config.toml
moe_layers = [2, 3, 4, 5, 6, 7]
router_score = "sigmoid"
normalize_top_k = true
balance_loss = 0.0029
router_bias = true
num_attention_heads = 3
num_key_value_heads = 1
head_dim = 32
attn_scale = 0.177
optimizer = "soap_variant"
decay_shape = "sqrt"
max_steps = 5372
Below are experts of layer 5 (counted from 0) of a mixture-of-experts language model. Rows are named router (the router's row for the expert), gate (a neuron's input weights, with its number), up (a neuron's input weights, with its number), down (a neuron's output weights, with its number) and show model dimensions 0-95. Each number is 200 + 20 x the weight over its row's rms, rounded and kept within 0 to 999.
Before each expert's rows: "raises" lists some tokens whose logits its average output raises strongly, later layers aside; "mostly gets" lists some tokens that are sent to it at least half of the time. This comes from a sample of Wikipedia text that the model never trained on.

# expert 151
raises: "ul", ",", "ise", "ist", "us", "ised"
mostly gets: "ic", "tic", " human", "istic", "lic", "tric"
router,220,173,211,205,211,201,197,200,219,207,154,173,207,173,196,191,154,180,201,208,188,184,224,226,203,209,231,232,181,173,204,184,233,195,173,193,199,227,210,192,256,223,197,192,221,244,191,224,219,232,223,226,210,173,159,181,200,210,177,193,205,228,185,208,182,201,230,210,184,193,211,184,211,202,186,202,188,217,191,182,214,169,216,170,179,216,204,203,214,190,188,193,173,199,186,231
gate0,179,203,195,209,210,213,183,203,196,219,181,217,178,168,199,199,215,243,189,182,220,182,205,172,220,179,220,206,192,214,201,194,218,233,199,198,186,261,169,198,213,215,188,192,235,229,184,216,220,188,191,240,222,130,172,212,206,200,196,178,205,196,171,215,174,208,214,219,211,195,192,208,226,236,219,186,225,173,190,198,207,189,212,191,209,207,199,185,177,191,245,190,209,184,201,195
up0,211,231,217,177,178,215,203,200,201,233,208,200,149,177,195,200,195,196,197,198,189,234,208,215,219,192,223,217,233,179,201,190,180,224,182,230,162,231,206,187,166,182,211,241,208,223,185,186,168,183,157,216,220,171,193,222,204,189,193,203,204,168,187,214,182,216,238,209,175,192,199,183,204,202,221,170,209,193,218,207,211,201,238,215,195,200,184,215,234,224,212,162,202,196,181,191
down0,179,200,224,195,214,206,193,175,200,178,201,217,189,204,180,169,188,181,182,206,177,242,173,206,172,170,194,189,206,227,240,208,188,168,197,208,202,204,212,197,194,170,211,167,230,179,189,233,202,187,169,220,176,227,183,204,184,174,216,223,216,169,177,192,181,214,193,149,216,183,215,210,194,227,184,171,216,199,194,195,196,200,176,242,184,196,227,185,243,202,229,196,199,221,205,186

# expert 143
raises: "\n", "---|---|---|---|", "an"
mostly gets: "---|---|---|---|", "|---|---|", " ==", "|---|---|---|", "|---|", "History"
router,209,167,211,190,193,216,180,209,228,177,182,209,177,208,164,196,182,166,178,195,187,222,206,217,218,216,170,226,161,200,173,174,194,202,191,155,224,216,205,195,204,225,206,196,203,211,209,226,177,219,158,210,239,172,190,180,207,187,183,180,196,214,213,229,199,206,236,187,201,233,194,185,188,197,192,210,239,210,180,219,225,206,224,207,185,211,183,147,201,189,177,172,206,209,186,184
gate0,190,194,208,196,196,180,197,201,182,188,177,221,205,203,190,222,191,215,203,184,192,223,235,163,205,237,194,209,202,210,192,194,225,192,215,201,221,208,243,181,153,213,200,182,213,217,190,171,191,200,180,159,179,225,208,189,208,202,187,194,224,229,187,204,203,202,231,153,212,205,256,197,176,186,208,184,169,209,177,199,208,204,176,179,194,184,226,187,190,158,183,192,191,180,179,148
up0,189,195,201,207,200,186,205,223,183,178,206,172,205,218,223,212,185,213,188,190,215,215,200,209,199,201,200,227,203,171,206,210,213,222,221,224,195,243,194,207,198,219,242,186,241,204,224,207,201,211,223,205,200,214,204,210,212,196,182,167,205,209,197,219,200,202,136,185,184,182,200,156,188,244,247,200,214,227,178,219,175,199,205,179,198,184,200,208,190,175,196,245,184,207,203,144
down0,174,217,192,189,228,198,220,205,216,202,206,213,237,209,220,204,193,180,245,180,224,209,207,207,166,179,189,171,200,187,184,180,194,185,219,249,185,174,217,237,188,196,165,170,192,193,230,159,214,195,233,207,185,213,202,179,208,225,225,195,221,209,171,193,200,208,190,196,166,192,171,196,218,198,191,179,245,173,194,201,230,201,166,198,208,180,218,191,165,209,198,188,194,193,191,228

# expert 89
raises: ",", " of", ":", " (", ".", " and"
mostly gets: " University", " school", " School", " Church", " Council", " College"
router,216,203,247,194,213,206,194,225,214,195,193,218,181,203,175,198,188,187,173,218,203,210,196,211,225,197,180,227,193,219,169,230,234,215,185,176,233,198,180,194,183,197,206,187,205,191,223,194,222,230,179,209,242,190,198,166,169,211,193,231,190,207,155,204,189,179,224,177,170,201,202,177,201,202,196,208,191,185,200,216,248,169,233,198,174,169,186,172,195,209,159,177,200,214,223,206
gate5,195,196,233,192,174,263,211,234,181,209,205,154,194,176,194,175,231,160,207,199,175,178,192,193,208,186,199,225,190,211,189,209,186,196,172,156,235,239,220,193,175,210,169,199,202,220,187,196,233,232,170,191,199,170,204,203,194,189,162,210,196,186,206,192,191,198,192,197,204,197,188,178,181,198,189,188,223,209,201,212,238,199,227,202,186,194,180,189,177,214,196,201,184,223,202,166
up5,156,216,223,205,155,224,216,223,178,200,234,191,186,203,185,168,175,156,196,222,213,167,211,166,202,208,197,231,184,226,176,212,201,211,202,179,213,188,190,195,194,219,175,209,213,221,167,193,230,202,190,195,210,200,199,199,209,200,194,216,191,164,165,173,212,208,204,204,198,194,154,189,144,202,216,189,216,196,226,211,212,203,217,212,187,227,151,201,184,198,217,207,193,203,202,176
down5,192,200,193,205,183,197,209,166,209,205,242,212,167,215,242,208,216,212,193,218,239,193,191,200,188,199,200,207,197,189,162,233,214,186,238,170,196,192,180,221,224,220,208,207,170,169,207,205,194,224,212,184,216,195,203,217,223,193,219,225,204,201,191,234,223,238,210,210,211,176,212,214,210,193,196,213,164,224,175,190,200,237,202,203,212,205,166,180,212,166,218,215,167,226,177,156

# expert 68
raises: "S", "a", "glo", "al", "Ro"
mostly gets: "_{", "{", "{\\", " $\\", " \\", "}{"
router,233,178,245,165,221,193,186,239,208,218,192,200,182,183,185,226,211,196,200,224,244,196,190,238,222,208,200,202,201,202,191,208,234,217,175,188,208,195,184,217,200,200,208,167,177,214,190,236,208,199,182,217,179,210,202,191,206,200,202,203,238,204,173,191,187,216,240,199,183,223,226,187,179,188,196,231,193,219,190,153,199,167,231,218,186,202,178,166,172,196,190,193,223,187,178,221
gate0,232,215,192,182,197,229,181,235,183,219,194,236,211,223,185,187,193,209,197,194,198,214,176,184,179,189,184,231,217,188,200,194,161,215,193,209,175,202,201,159,191,164,203,241,187,208,194,223,244,208,207,184,190,168,205,165,193,204,191,208,180,198,201,175,215,213,190,169,203,175,190,233,177,173,187,225,202,208,180,195,216,166,188,216,207,159,209,199,198,153,209,211,179,188,165,209
up0,223,226,191,170,208,225,145,226,193,235,207,238,194,227,194,189,189,227,196,184,211,224,183,205,177,198,199,241,201,174,193,208,178,191,216,198,175,189,209,189,225,159,200,220,194,216,187,225,226,199,212,175,188,193,211,180,225,215,181,185,163,229,187,206,216,198,200,202,184,196,195,214,205,181,169,224,204,193,202,204,218,164,211,235,179,150,187,190,214,168,212,188,213,210,174,190
down0,176,201,209,192,172,173,185,252,202,199,171,193,189,198,229,197,219,211,200,228,232,212,201,197,196,178,177,231,176,187,167,179,176,155,219,190,170,178,203,184,192,197,198,210,209,159,208,202,207,157,214,216,223,215,197,224,197,194,197,158,214,174,208,203,200,216,180,169,191,188,188,228,189,201,211,203,181,191,219,170,196,168,199,214,221,208,213,178,210,217,218,197,214,228,181,151

# expert 122
raises: "se", "s", "-", "da", "wa", "mer"
mostly gets: "bo", "lo", "bro", "ero", "vo", "no"
router,223,194,197,199,199,199,162,181,199,166,240,209,183,181,213,213,177,162,200,211,208,173,186,224,181,173,193,207,193,207,181,213,226,248,212,162,217,204,210,213,225,211,202,179,177,244,192,218,227,193,209,237,205,202,158,182,183,155,195,186,208,212,207,176,185,181,235,169,177,223,209,211,200,211,196,206,204,201,189,197,206,194,211,167,205,225,163,178,180,208,182,202,208,183,215,216
gate0,226,211,229,194,204,221,185,207,206,193,244,219,214,215,214,199,198,218,193,200,228,195,133,194,174,206,164,171,187,229,191,214,194,179,235,208,205,173,182,165,192,178,180,170,208,205,219,208,185,214,178,195,209,202,189,207,211,191,201,219,195,200,193,190,200,168,219,202,204,234,230,231,234,178,206,184,242,200,201,204,207,210,188,173,212,189,164,215,194,213,197,178,171,186,244,208
up0,172,219,178,169,194,198,221,203,215,199,196,180,194,193,188,210,201,196,204,212,156,208,261,214,205,176,221,249,206,185,198,169,193,221,156,171,198,214,202,204,207,222,232,191,191,195,217,191,192,191,219,217,209,212,208,219,211,194,207,215,199,224,219,186,182,206,206,171,166,179,182,198,150,211,215,200,169,203,191,179,188,192,196,213,152,219,220,213,201,198,251,211,182,214,180,196
down0,196,171,231,213,181,225,202,236,207,194,195,213,226,213,226,208,217,204,203,194,213,211,168,217,179,222,200,175,203,183,176,150,177,186,199,206,223,236,174,179,235,201,190,191,167,190,211,213,185,218,203,204,171,214,208,195,190,205,146,216,239,221,161,189,219,198,253,190,183,195,217,212,210,177,187,186,198,194,202,185,203,190,216,184,187,208,166,169,189,227,213,186,207,196,203,223

# expert 114
raises: "s", "dom", "rup", "lit", "ial"
mostly gets: " girl", " actor", " star", " friend", " host", " fan"
router,202,152,239,165,221,211,188,207,186,175,184,217,181,197,169,193,180,189,178,234,193,213,172,213,212,175,194,226,178,221,200,216,214,221,177,205,237,188,190,186,201,215,222,186,207,188,222,214,219,188,169,226,238,202,173,185,203,211,189,195,214,211,200,202,175,190,223,199,145,200,215,195,222,205,186,244,196,204,174,167,222,211,243,202,199,216,200,197,221,214,172,184,188,204,209,215
gate5,195,204,184,209,180,190,214,215,187,204,216,202,213,186,196,205,173,225,178,193,224,208,183,202,207,184,198,211,184,198,197,209,216,171,200,167,234,206,246,220,241,203,189,174,181,183,182,196,212,204,206,168,239,197,191,232,211,169,206,197,236,207,188,189,159,209,250,180,181,214,227,212,225,218,230,186,216,171,211,219,194,200,226,197,226,225,187,209,187,230,207,203,207,204,209,258
up5,226,215,224,206,180,205,177,171,222,184,203,203,193,210,187,183,228,201,215,208,184,193,213,210,227,216,199,181,186,223,201,210,196,203,191,223,163,189,173,196,179,182,210,224,200,204,214,192,145,224,193,239,127,200,213,150,200,219,193,239,189,202,205,198,212,189,163,221,215,207,195,172,181,188,167,198,195,226,195,206,192,199,167,201,193,189,197,168,208,187,187,214,201,196,202,161
down5,187,197,201,188,198,211,171,208,210,165,195,197,190,163,205,180,214,187,234,231,206,182,192,185,189,178,165,183,192,181,189,229,197,199,169,193,216,220,187,231,212,225,220,181,180,182,167,211,190,218,198,186,205,256,199,177,211,190,192,200,171,201,198,252,202,195,202,187,177,218,201,196,162,157,165,204,240,191,185,202,178,186,195,216,214,177,225,194,219,173,185,186,172,213,214,211

# expert 127
raises: "with", "after", "from", "the", "which", "where"
mostly gets: " (", "(", " [", " \"", " “", "^{("
router,194,163,246,172,239,201,194,224,209,190,170,196,176,177,172,221,207,214,203,226,251,198,174,209,201,195,193,191,183,193,197,232,220,227,178,159,186,218,203,198,204,204,203,159,209,218,195,229,205,220,171,214,178,195,222,186,199,195,205,215,211,188,191,206,197,215,230,205,192,218,213,194,183,177,198,235,189,213,206,163,184,177,213,192,181,205,198,167,174,216,152,189,226,183,182,210
gate0,207,197,172,168,199,206,198,228,229,243,207,193,215,208,200,182,191,196,219,241,196,205,196,172,176,214,227,189,180,231,188,243,193,232,253,240,180,217,180,193,185,218,185,194,244,208,204,184,204,179,162,193,215,176,198,209,217,184,202,191,195,202,210,199,212,155,211,232,219,215,199,199,190,180,183,218,181,188,172,226,203,181,201,183,179,191,193,217,207,238,193,201,200,208,168,202
up0,177,233,201,188,217,217,193,211,235,203,228,255,209,206,160,196,249,211,180,211,201,223,193,202,192,197,183,192,170,194,176,214,171,210,223,228,239,217,180,175,193,232,194,208,188,191,228,205,192,172,184,211,198,195,224,184,181,219,205,195,206,207,190,196,213,210,187,255,200,228,193,186,212,164,221,156,183,209,204,228,209,195,200,200,207,178,186,198,180,179,173,197,194,204,178,177
down0,186,213,209,155,184,196,198,219,193,183,201,250,196,216,171,213,207,204,177,191,213,235,211,208,167,183,177,156,194,188,200,184,190,201,167,186,197,184,237,184,182,220,202,167,229,208,193,222,182,196,194,228,170,219,218,232,212,194,223,228,215,182,194,194,222,193,188,227,215,198,220,225,199,199,177,228,250,197,215,174,189,191,178,212,198,205,196,180,213,204,218,226,182,232,225,179

# expert 7
raises: "ed", " history", "ing", "s", "-"
mostly gets: "ook", "unk", "box", "flower", "ash", "row"
router,184,173,206,192,210,215,164,235,192,184,220,213,186,192,213,203,193,185,166,222,207,212,197,207,200,152,208,226,191,230,195,188,229,210,180,175,228,214,181,211,249,220,195,165,203,192,204,247,223,220,209,227,206,180,207,186,159,212,221,212,227,207,179,206,171,182,232,199,187,190,220,187,208,174,172,219,205,233,157,216,198,194,207,229,180,202,211,211,205,196,199,186,183,200,177,186
gate0,222,205,203,215,215,194,199,205,204,156,223,173,220,245,217,182,189,191,177,196,198,194,180,173,162,188,210,223,229,181,194,211,204,215,219,200,224,186,211,218,211,209,213,223,241,214,226,219,207,204,200,209,218,205,192,205,206,204,207,227,242,204,192,199,182,189,201,229,138,182,204,170,205,159,166,223,200,211,213,166,205,163,181,198,194,206,207,238,198,181,215,176,222,184,200,217
up0,201,182,186,187,209,199,243,156,209,197,170,227,175,202,172,200,192,213,217,213,205,170,219,209,242,221,181,205,183,223,216,176,206,227,213,200,199,224,184,173,174,198,193,207,166,177,174,181,164,216,217,183,216,213,223,214,173,183,158,167,160,198,205,209,211,204,174,200,219,203,208,205,202,236,224,171,200,176,214,226,215,209,203,200,190,225,190,161,188,200,220,192,184,212,211,186
down0,203,217,226,224,174,196,188,232,224,223,199,206,169,188,214,205,215,202,185,220,159,199,248,205,248,222,200,172,178,201,200,187,203,204,167,158,202,209,203,209,213,176,248,191,170,168,200,188,228,214,194,208,202,217,174,227,190,210,189,176,197,194,181,195,178,177,192,192,169,202,185,211,248,185,194,217,231,179,179,210,192,220,208,182,190,183,194,209,197,172,176,201,225,196,208,180

# expert 12
raises: "or", "ro", "re", ",", " ", "an"
mostly gets: "it", " comp", "ist", " imp", "ism", " app"
router,214,172,233,192,249,199,196,184,208,209,207,181,205,212,210,225,204,170,176,197,214,229,195,186,189,233,189,235,181,192,176,214,225,210,195,200,213,204,210,185,223,229,228,178,228,197,203,186,215,209,185,193,234,185,198,170,192,182,179,211,212,184,165,181,160,195,226,204,197,220,199,196,197,166,140,212,185,194,207,209,208,158,190,185,192,193,173,214,205,208,156,189,207,216,190,235
gate0,198,189,242,190,249,208,193,212,222,208,201,202,234,181,212,181,193,202,198,185,183,218,180,211,199,208,227,243,198,181,199,187,190,172,218,181,199,209,222,227,197,163,204,198,202,175,211,213,185,213,165,187,204,164,188,185,191,200,203,220,209,202,188,195,195,217,234,209,212,191,191,195,230,191,180,213,215,181,234,201,203,180,190,225,171,148,239,186,192,224,192,192,142,192,177,169
up0,234,227,208,189,218,175,246,197,215,193,209,184,236,176,178,192,205,177,171,209,204,238,183,164,196,195,201,213,211,185,213,201,186,201,195,190,208,237,209,218,197,185,194,193,205,160,197,200,177,204,180,199,175,198,175,176,154,233,205,190,181,196,201,199,177,214,229,217,187,216,165,202,198,189,205,258,215,177,205,189,216,188,203,208,173,203,240,222,215,220,213,218,165,221,184,191
down0,204,223,160,220,211,186,169,214,204,175,206,222,211,176,185,197,202,200,174,173,198,186,195,215,225,194,227,146,217,191,197,192,172,177,199,205,201,224,192,216,183,212,194,209,191,201,174,190,186,230,179,172,175,196,204,161,204,210,208,207,189,175,185,175,216,183,228,193,199,211,208,187,169,210,154,203,230,218,200,194,243,226,231,264,203,205,194,216,180,190,206,208,199,179,187,220

# expert 25
raises: " of", ",", ".", " from", ":", " to"
mostly gets: "%", " years", " days", " points", " months", " million"
router,192,203,244,200,193,185,186,233,217,205,191,211,181,204,173,193,188,186,188,186,217,202,180,215,196,212,229,254,188,193,193,196,195,201,146,175,227,211,171,210,195,206,225,188,203,223,215,206,226,210,169,208,250,188,220,185,187,172,193,187,188,199,162,205,195,165,233,155,183,196,199,183,210,188,170,232,236,221,188,189,224,180,223,185,181,205,198,179,178,200,185,195,203,209,192,192
gate0,185,189,211,203,213,198,217,232,197,205,178,196,189,197,215,206,194,181,161,190,223,184,206,201,240,202,211,197,194,245,202,175,206,174,197,139,193,212,197,189,236,230,193,203,201,190,185,191,217,178,200,215,242,216,224,190,215,174,213,219,220,234,198,221,199,195,186,171,193,188,214,203,206,203,167,197,219,235,195,185,182,214,189,244,181,195,220,208,240,192,204,165,198,217,187,150
up0,178,233,185,181,205,192,221,207,191,189,197,208,198,197,196,205,189,205,187,229,242,177,238,220,254,188,208,185,198,232,188,247,175,183,198,155,207,177,193,201,207,186,211,182,214,177,176,175,217,184,198,229,233,191,218,216,185,190,178,234,190,218,217,212,220,216,167,167,193,170,181,213,182,179,177,213,199,210,147,194,196,221,218,195,208,217,203,199,204,201,200,183,210,207,179,177
down0,198,220,178,204,217,215,193,221,215,190,225,205,198,217,177,177,177,191,215,216,182,212,212,183,218,205,203,203,229,189,207,239,189,175,190,177,199,158,216,213,193,173,167,218,200,174,186,226,202,193,212,157,241,193,187,222,223,171,204,212,211,203,228,200,240,221,226,244,200,179,176,214,211,222,199,190,170,176,154,174,206,207,226,222,213,203,190,208,168,179,175,200,208,178,191,206

# expert 71
raises: "d", "rs", "s", "r", "."
mostly gets: " experience", " end", " value", " cause", " cost", " influence"
router,187,171,213,177,246,196,191,218,192,185,208,233,180,204,156,202,219,168,192,202,216,172,194,251,229,215,176,201,201,204,190,204,192,197,186,180,232,220,217,189,189,197,221,157,209,189,201,210,207,191,176,219,205,185,172,183,200,164,174,223,216,177,195,211,188,163,227,194,176,211,197,185,168,173,177,228,205,216,178,173,204,194,215,223,176,207,171,190,193,224,173,217,195,189,193,222
gate0,210,214,194,191,229,197,201,191,199,229,158,186,180,192,192,214,238,223,214,234,201,176,206,231,188,178,218,230,221,205,202,184,223,180,192,193,181,208,239,214,202,227,194,186,218,195,209,162,228,248,174,182,168,221,215,193,150,196,187,219,208,221,184,223,208,193,214,215,178,206,188,177,186,212,211,230,218,236,213,208,190,184,181,195,186,206,197,244,171,202,213,195,208,173,217,198
up0,193,192,202,176,195,178,191,219,212,223,186,224,180,200,209,198,199,217,210,167,199,220,226,173,224,200,189,188,195,223,198,218,203,168,191,219,219,206,219,236,208,212,193,207,227,199,220,235,156,222,196,185,190,190,228,195,195,225,214,205,192,227,238,238,208,233,199,200,196,228,186,230,193,206,182,186,173,213,198,186,183,225,222,223,233,178,213,184,227,157,165,187,206,179,199,153
down0,217,209,188,195,220,167,189,206,198,204,210,212,200,215,228,213,233,208,205,192,190,198,183,204,201,178,197,205,205,208,165,191,222,207,198,176,169,171,248,192,179,179,164,209,203,152,190,203,236,153,210,188,199,212,214,195,181,199,194,205,199,183,207,171,169,187,219,201,202,191,206,183,175,213,214,231,184,144,198,189,233,231,203,166,184,208,196,185,220,244,181,188,227,217,180,188

# expert 10
raises: "B", "S", "E", "D", "The", "the"
mostly gets: " \"", " “", " (", "[", " [", "—"
router,193,197,238,190,237,201,209,238,207,199,183,200,196,196,164,219,206,209,171,212,237,222,173,199,176,213,199,200,175,206,194,214,217,250,182,168,203,221,211,208,213,209,216,173,224,212,211,227,195,199,197,213,197,187,213,172,170,182,196,196,207,197,168,186,176,214,214,198,177,217,210,191,175,186,193,224,212,217,207,171,194,166,242,182,185,210,205,175,172,206,163,185,215,178,174,246
gate0,214,212,202,218,213,241,201,222,209,228,203,190,218,205,213,196,214,188,201,180,220,205,190,149,199,232,180,209,214,191,193,183,179,189,181,187,198,200,242,189,213,218,177,200,195,200,229,185,173,178,191,162,222,191,194,206,205,218,190,176,208,173,213,214,175,253,210,235,203,219,215,194,189,188,188,215,229,204,212,224,229,177,230,185,155,227,225,182,191,208,169,189,178,190,185,161
up0,209,231,217,153,190,179,179,191,210,210,220,204,193,175,216,158,215,198,176,185,236,142,218,212,202,210,236,167,206,232,236,198,201,182,201,184,209,218,179,203,166,194,188,172,189,195,197,211,202,224,192,182,205,242,208,199,166,205,195,223,197,188,221,180,218,191,202,208,190,173,226,199,186,172,218,186,169,179,207,188,199,191,212,205,201,195,209,217,196,247,231,228,200,205,183,219
down0,187,191,184,199,240,196,230,226,195,186,235,231,208,205,214,214,181,183,179,205,162,195,223,204,198,188,233,202,223,168,224,213,205,213,213,226,215,201,245,197,210,187,230,208,214,225,164,207,256,205,209,207,211,202,196,222,177,209,219,183,179,179,191,223,214,202,191,192,176,180,171,199,242,221,189,198,242,231,195,219,194,206,176,203,203,211,175,202,177,178,212,164,198,183,196,190

# expert 150
raises: " ", ".", ";", " period", ","
mostly gets: " October", " September", " December", " August", " May", " July"
router,217,202,216,171,209,228,156,188,206,215,193,204,169,207,203,193,183,178,187,194,240,220,190,214,202,187,204,244,201,171,213,206,251,251,193,207,218,225,180,188,229,190,197,172,198,206,190,205,203,217,168,213,247,210,177,207,200,174,207,212,193,195,235,167,171,171,219,189,183,197,217,213,212,197,189,217,222,209,186,188,201,194,205,193,163,192,177,190,216,192,159,199,206,218,177,218
gate0,212,174,243,187,203,206,225,173,214,189,212,238,158,202,183,208,182,211,177,192,228,178,210,205,210,217,176,161,189,232,212,202,219,203,217,208,225,240,172,186,226,238,186,215,223,196,231,205,239,179,222,187,220,231,202,203,188,186,183,193,183,179,219,204,188,175,173,208,223,209,221,209,175,234,208,202,208,213,193,208,195,195,204,217,195,219,202,165,214,201,204,221,194,244,179,195
up0,206,199,207,175,182,195,197,210,196,218,187,193,206,179,225,206,208,177,233,217,200,267,178,200,186,204,191,190,218,198,228,187,167,186,214,183,237,177,197,220,191,168,236,211,219,188,202,217,201,203,208,198,198,186,207,210,181,205,230,184,211,166,180,241,187,232,200,230,229,226,173,223,209,174,188,212,195,203,210,192,182,197,171,169,198,219,182,192,160,211,175,190,214,166,237,202
down0,170,150,218,225,208,220,183,176,167,174,204,186,163,166,177,215,203,201,172,213,167,227,206,221,212,185,217,228,172,214,237,207,196,226,185,208,218,207,202,214,182,209,193,211,209,173,193,224,194,160,178,182,201,192,227,213,190,232,217,180,218,191,179,183,191,168,194,213,209,205,195,200,223,206,204,174,199,215,208,229,217,194,220,180,194,218,223,210,202,238,206,178,182,191,241,184

# expert 22
raises: " |", "\n", ".", ";", ","
mostly gets: " century", "present", "century"
router,206,203,208,212,241,226,201,204,247,207,217,209,181,163,178,193,182,205,181,201,217,176,208,212,192,215,175,247,214,190,224,206,251,220,186,198,202,211,190,186,213,228,222,178,210,216,193,220,194,216,201,234,235,169,178,204,207,202,185,211,201,195,205,216,205,167,232,196,220,236,222,201,219,201,144,233,212,213,187,203,204,210,220,204,200,184,173,177,184,204,168,202,172,184,193,202
gate0,196,219,183,197,209,203,190,215,211,195,222,183,160,206,177,203,205,226,206,209,221,189,198,169,198,236,225,213,178,206,185,175,189,221,190,185,178,184,214,233,236,169,190,167,225,211,169,223,211,224,226,235,181,230,205,211,215,217,205,202,184,183,222,179,193,175,229,209,208,203,224,181,214,200,217,197,171,173,205,169,209,236,185,212,230,227,221,188,170,166,201,234,197,210,215,227
up0,203,201,172,199,188,183,179,158,183,184,189,195,216,185,227,207,203,205,180,205,209,214,211,230,227,201,216,193,207,195,231,196,236,187,196,221,191,172,182,211,163,192,223,184,212,179,217,198,191,228,173,176,217,202,138,175,197,230,193,199,196,199,212,193,213,165,184,182,184,186,162,224,169,195,195,208,170,160,223,185,216,190,191,170,179,218,198,180,185,200,227,164,212,206,171,188
down0,224,201,213,223,216,203,241,175,220,251,195,214,225,214,198,205,211,205,198,214,191,223,196,205,163,191,227,189,206,222,211,199,194,182,177,216,180,208,220,224,237,207,202,213,190,190,206,208,185,188,205,181,188,191,205,188,225,202,209,245,188,205,176,198,199,196,254,208,241,189,282,227,175,168,198,221,171,200,207,202,220,195,201,226,205,198,188,191,179,202,193,191,213,200,196,196

# expert 118
raises: ",", " and", ".", " of", " for", " to"
mostly gets: " idea", " decision", " role", " effort", " way", " situation"
router,205,190,211,217,235,208,162,234,205,196,198,205,175,193,165,178,191,187,189,219,205,208,181,210,200,208,184,228,184,199,195,184,205,206,193,157,209,238,179,223,179,187,218,178,185,205,186,219,209,211,184,216,244,181,180,184,190,180,169,190,207,192,194,200,184,170,219,201,173,198,209,195,192,193,150,208,184,220,164,195,231,187,238,194,168,210,200,191,197,230,141,179,189,198,176,216
gate0,212,186,220,175,214,199,200,221,210,189,175,211,207,207,186,199,206,195,174,169,196,186,185,213,231,210,195,221,183,222,181,182,210,227,259,166,199,235,214,181,169,219,194,189,203,238,164,188,190,181,207,192,188,209,195,225,179,181,207,207,176,203,165,223,202,187,162,207,203,184,196,140,209,185,206,187,192,188,208,185,232,201,178,195,173,219,200,198,176,194,180,166,211,225,175,173
up0,200,203,192,208,161,184,164,141,204,197,204,200,201,226,215,186,193,183,223,234,210,226,188,176,204,201,174,187,220,209,215,220,192,176,167,222,187,176,196,200,231,204,170,225,200,181,200,186,246,210,218,193,188,206,208,177,202,223,165,196,232,203,236,198,213,191,226,198,234,201,200,220,168,211,219,212,194,215,210,224,213,187,233,217,220,165,212,171,196,225,207,215,220,192,217,177
down0,219,214,218,166,204,198,218,220,197,207,234,188,197,166,204,220,182,212,207,231,212,202,227,223,242,154,209,187,175,178,184,224,192,219,168,192,201,223,197,172,240,208,186,198,206,202,231,209,201,204,226,208,184,222,215,165,204,218,206,201,221,223,198,198,191,234,196,197,190,227,213,179,235,187,246,211,194,219,185,245,158,220,201,216,182,186,208,178,196,215,218,192,188,211,214,186

# expert 159
raises: "j", "-", "li", "vi", "sk", "vo"
mostly gets: " re", " con", " pre", " co", " bi", " trans"
router,221,167,197,225,212,226,167,213,208,216,191,201,201,156,186,204,197,188,206,230,236,216,195,213,196,218,199,219,185,225,173,202,249,204,194,188,224,182,210,179,190,186,218,177,226,220,216,209,211,184,186,207,205,219,179,180,201,218,207,237,201,212,202,198,201,200,218,205,186,233,215,218,200,169,173,222,223,182,201,159,178,179,262,208,203,208,200,144,200,203,191,199,203,202,213,230
gate0,227,198,211,182,189,205,168,224,201,207,207,250,202,206,237,190,180,180,198,195,214,196,168,210,173,186,206,216,213,207,187,181,198,163,187,223,201,177,220,217,189,197,205,191,203,226,171,185,224,202,166,159,182,195,213,184,180,209,186,220,159,208,170,237,182,221,175,209,232,192,210,195,176,200,209,206,179,199,218,176,203,198,191,176,213,208,212,255,178,198,206,170,160,193,192,229
up0,198,192,224,186,181,212,183,231,199,191,176,238,203,213,210,182,169,162,188,219,213,196,184,193,182,211,206,203,193,211,199,186,222,217,211,240,191,230,156,173,191,203,237,201,186,213,206,200,208,182,189,192,177,203,209,189,198,158,176,187,152,218,217,207,177,204,178,199,204,177,202,185,180,205,203,210,199,219,223,229,224,190,206,181,219,192,194,265,159,209,216,209,173,195,235,190
down0,185,196,240,153,178,208,209,178,222,227,192,204,199,186,245,227,201,191,218,209,207,201,222,176,226,188,206,233,208,207,221,167,199,208,210,222,227,204,214,215,229,196,217,170,201,206,212,206,223,192,209,179,234,224,181,230,199,181,179,157,184,177,200,189,186,182,205,201,219,187,212,208,211,189,203,200,186,174,210,194,213,193,186,173,195,191,237,130,182,222,183,176,214,187,197,187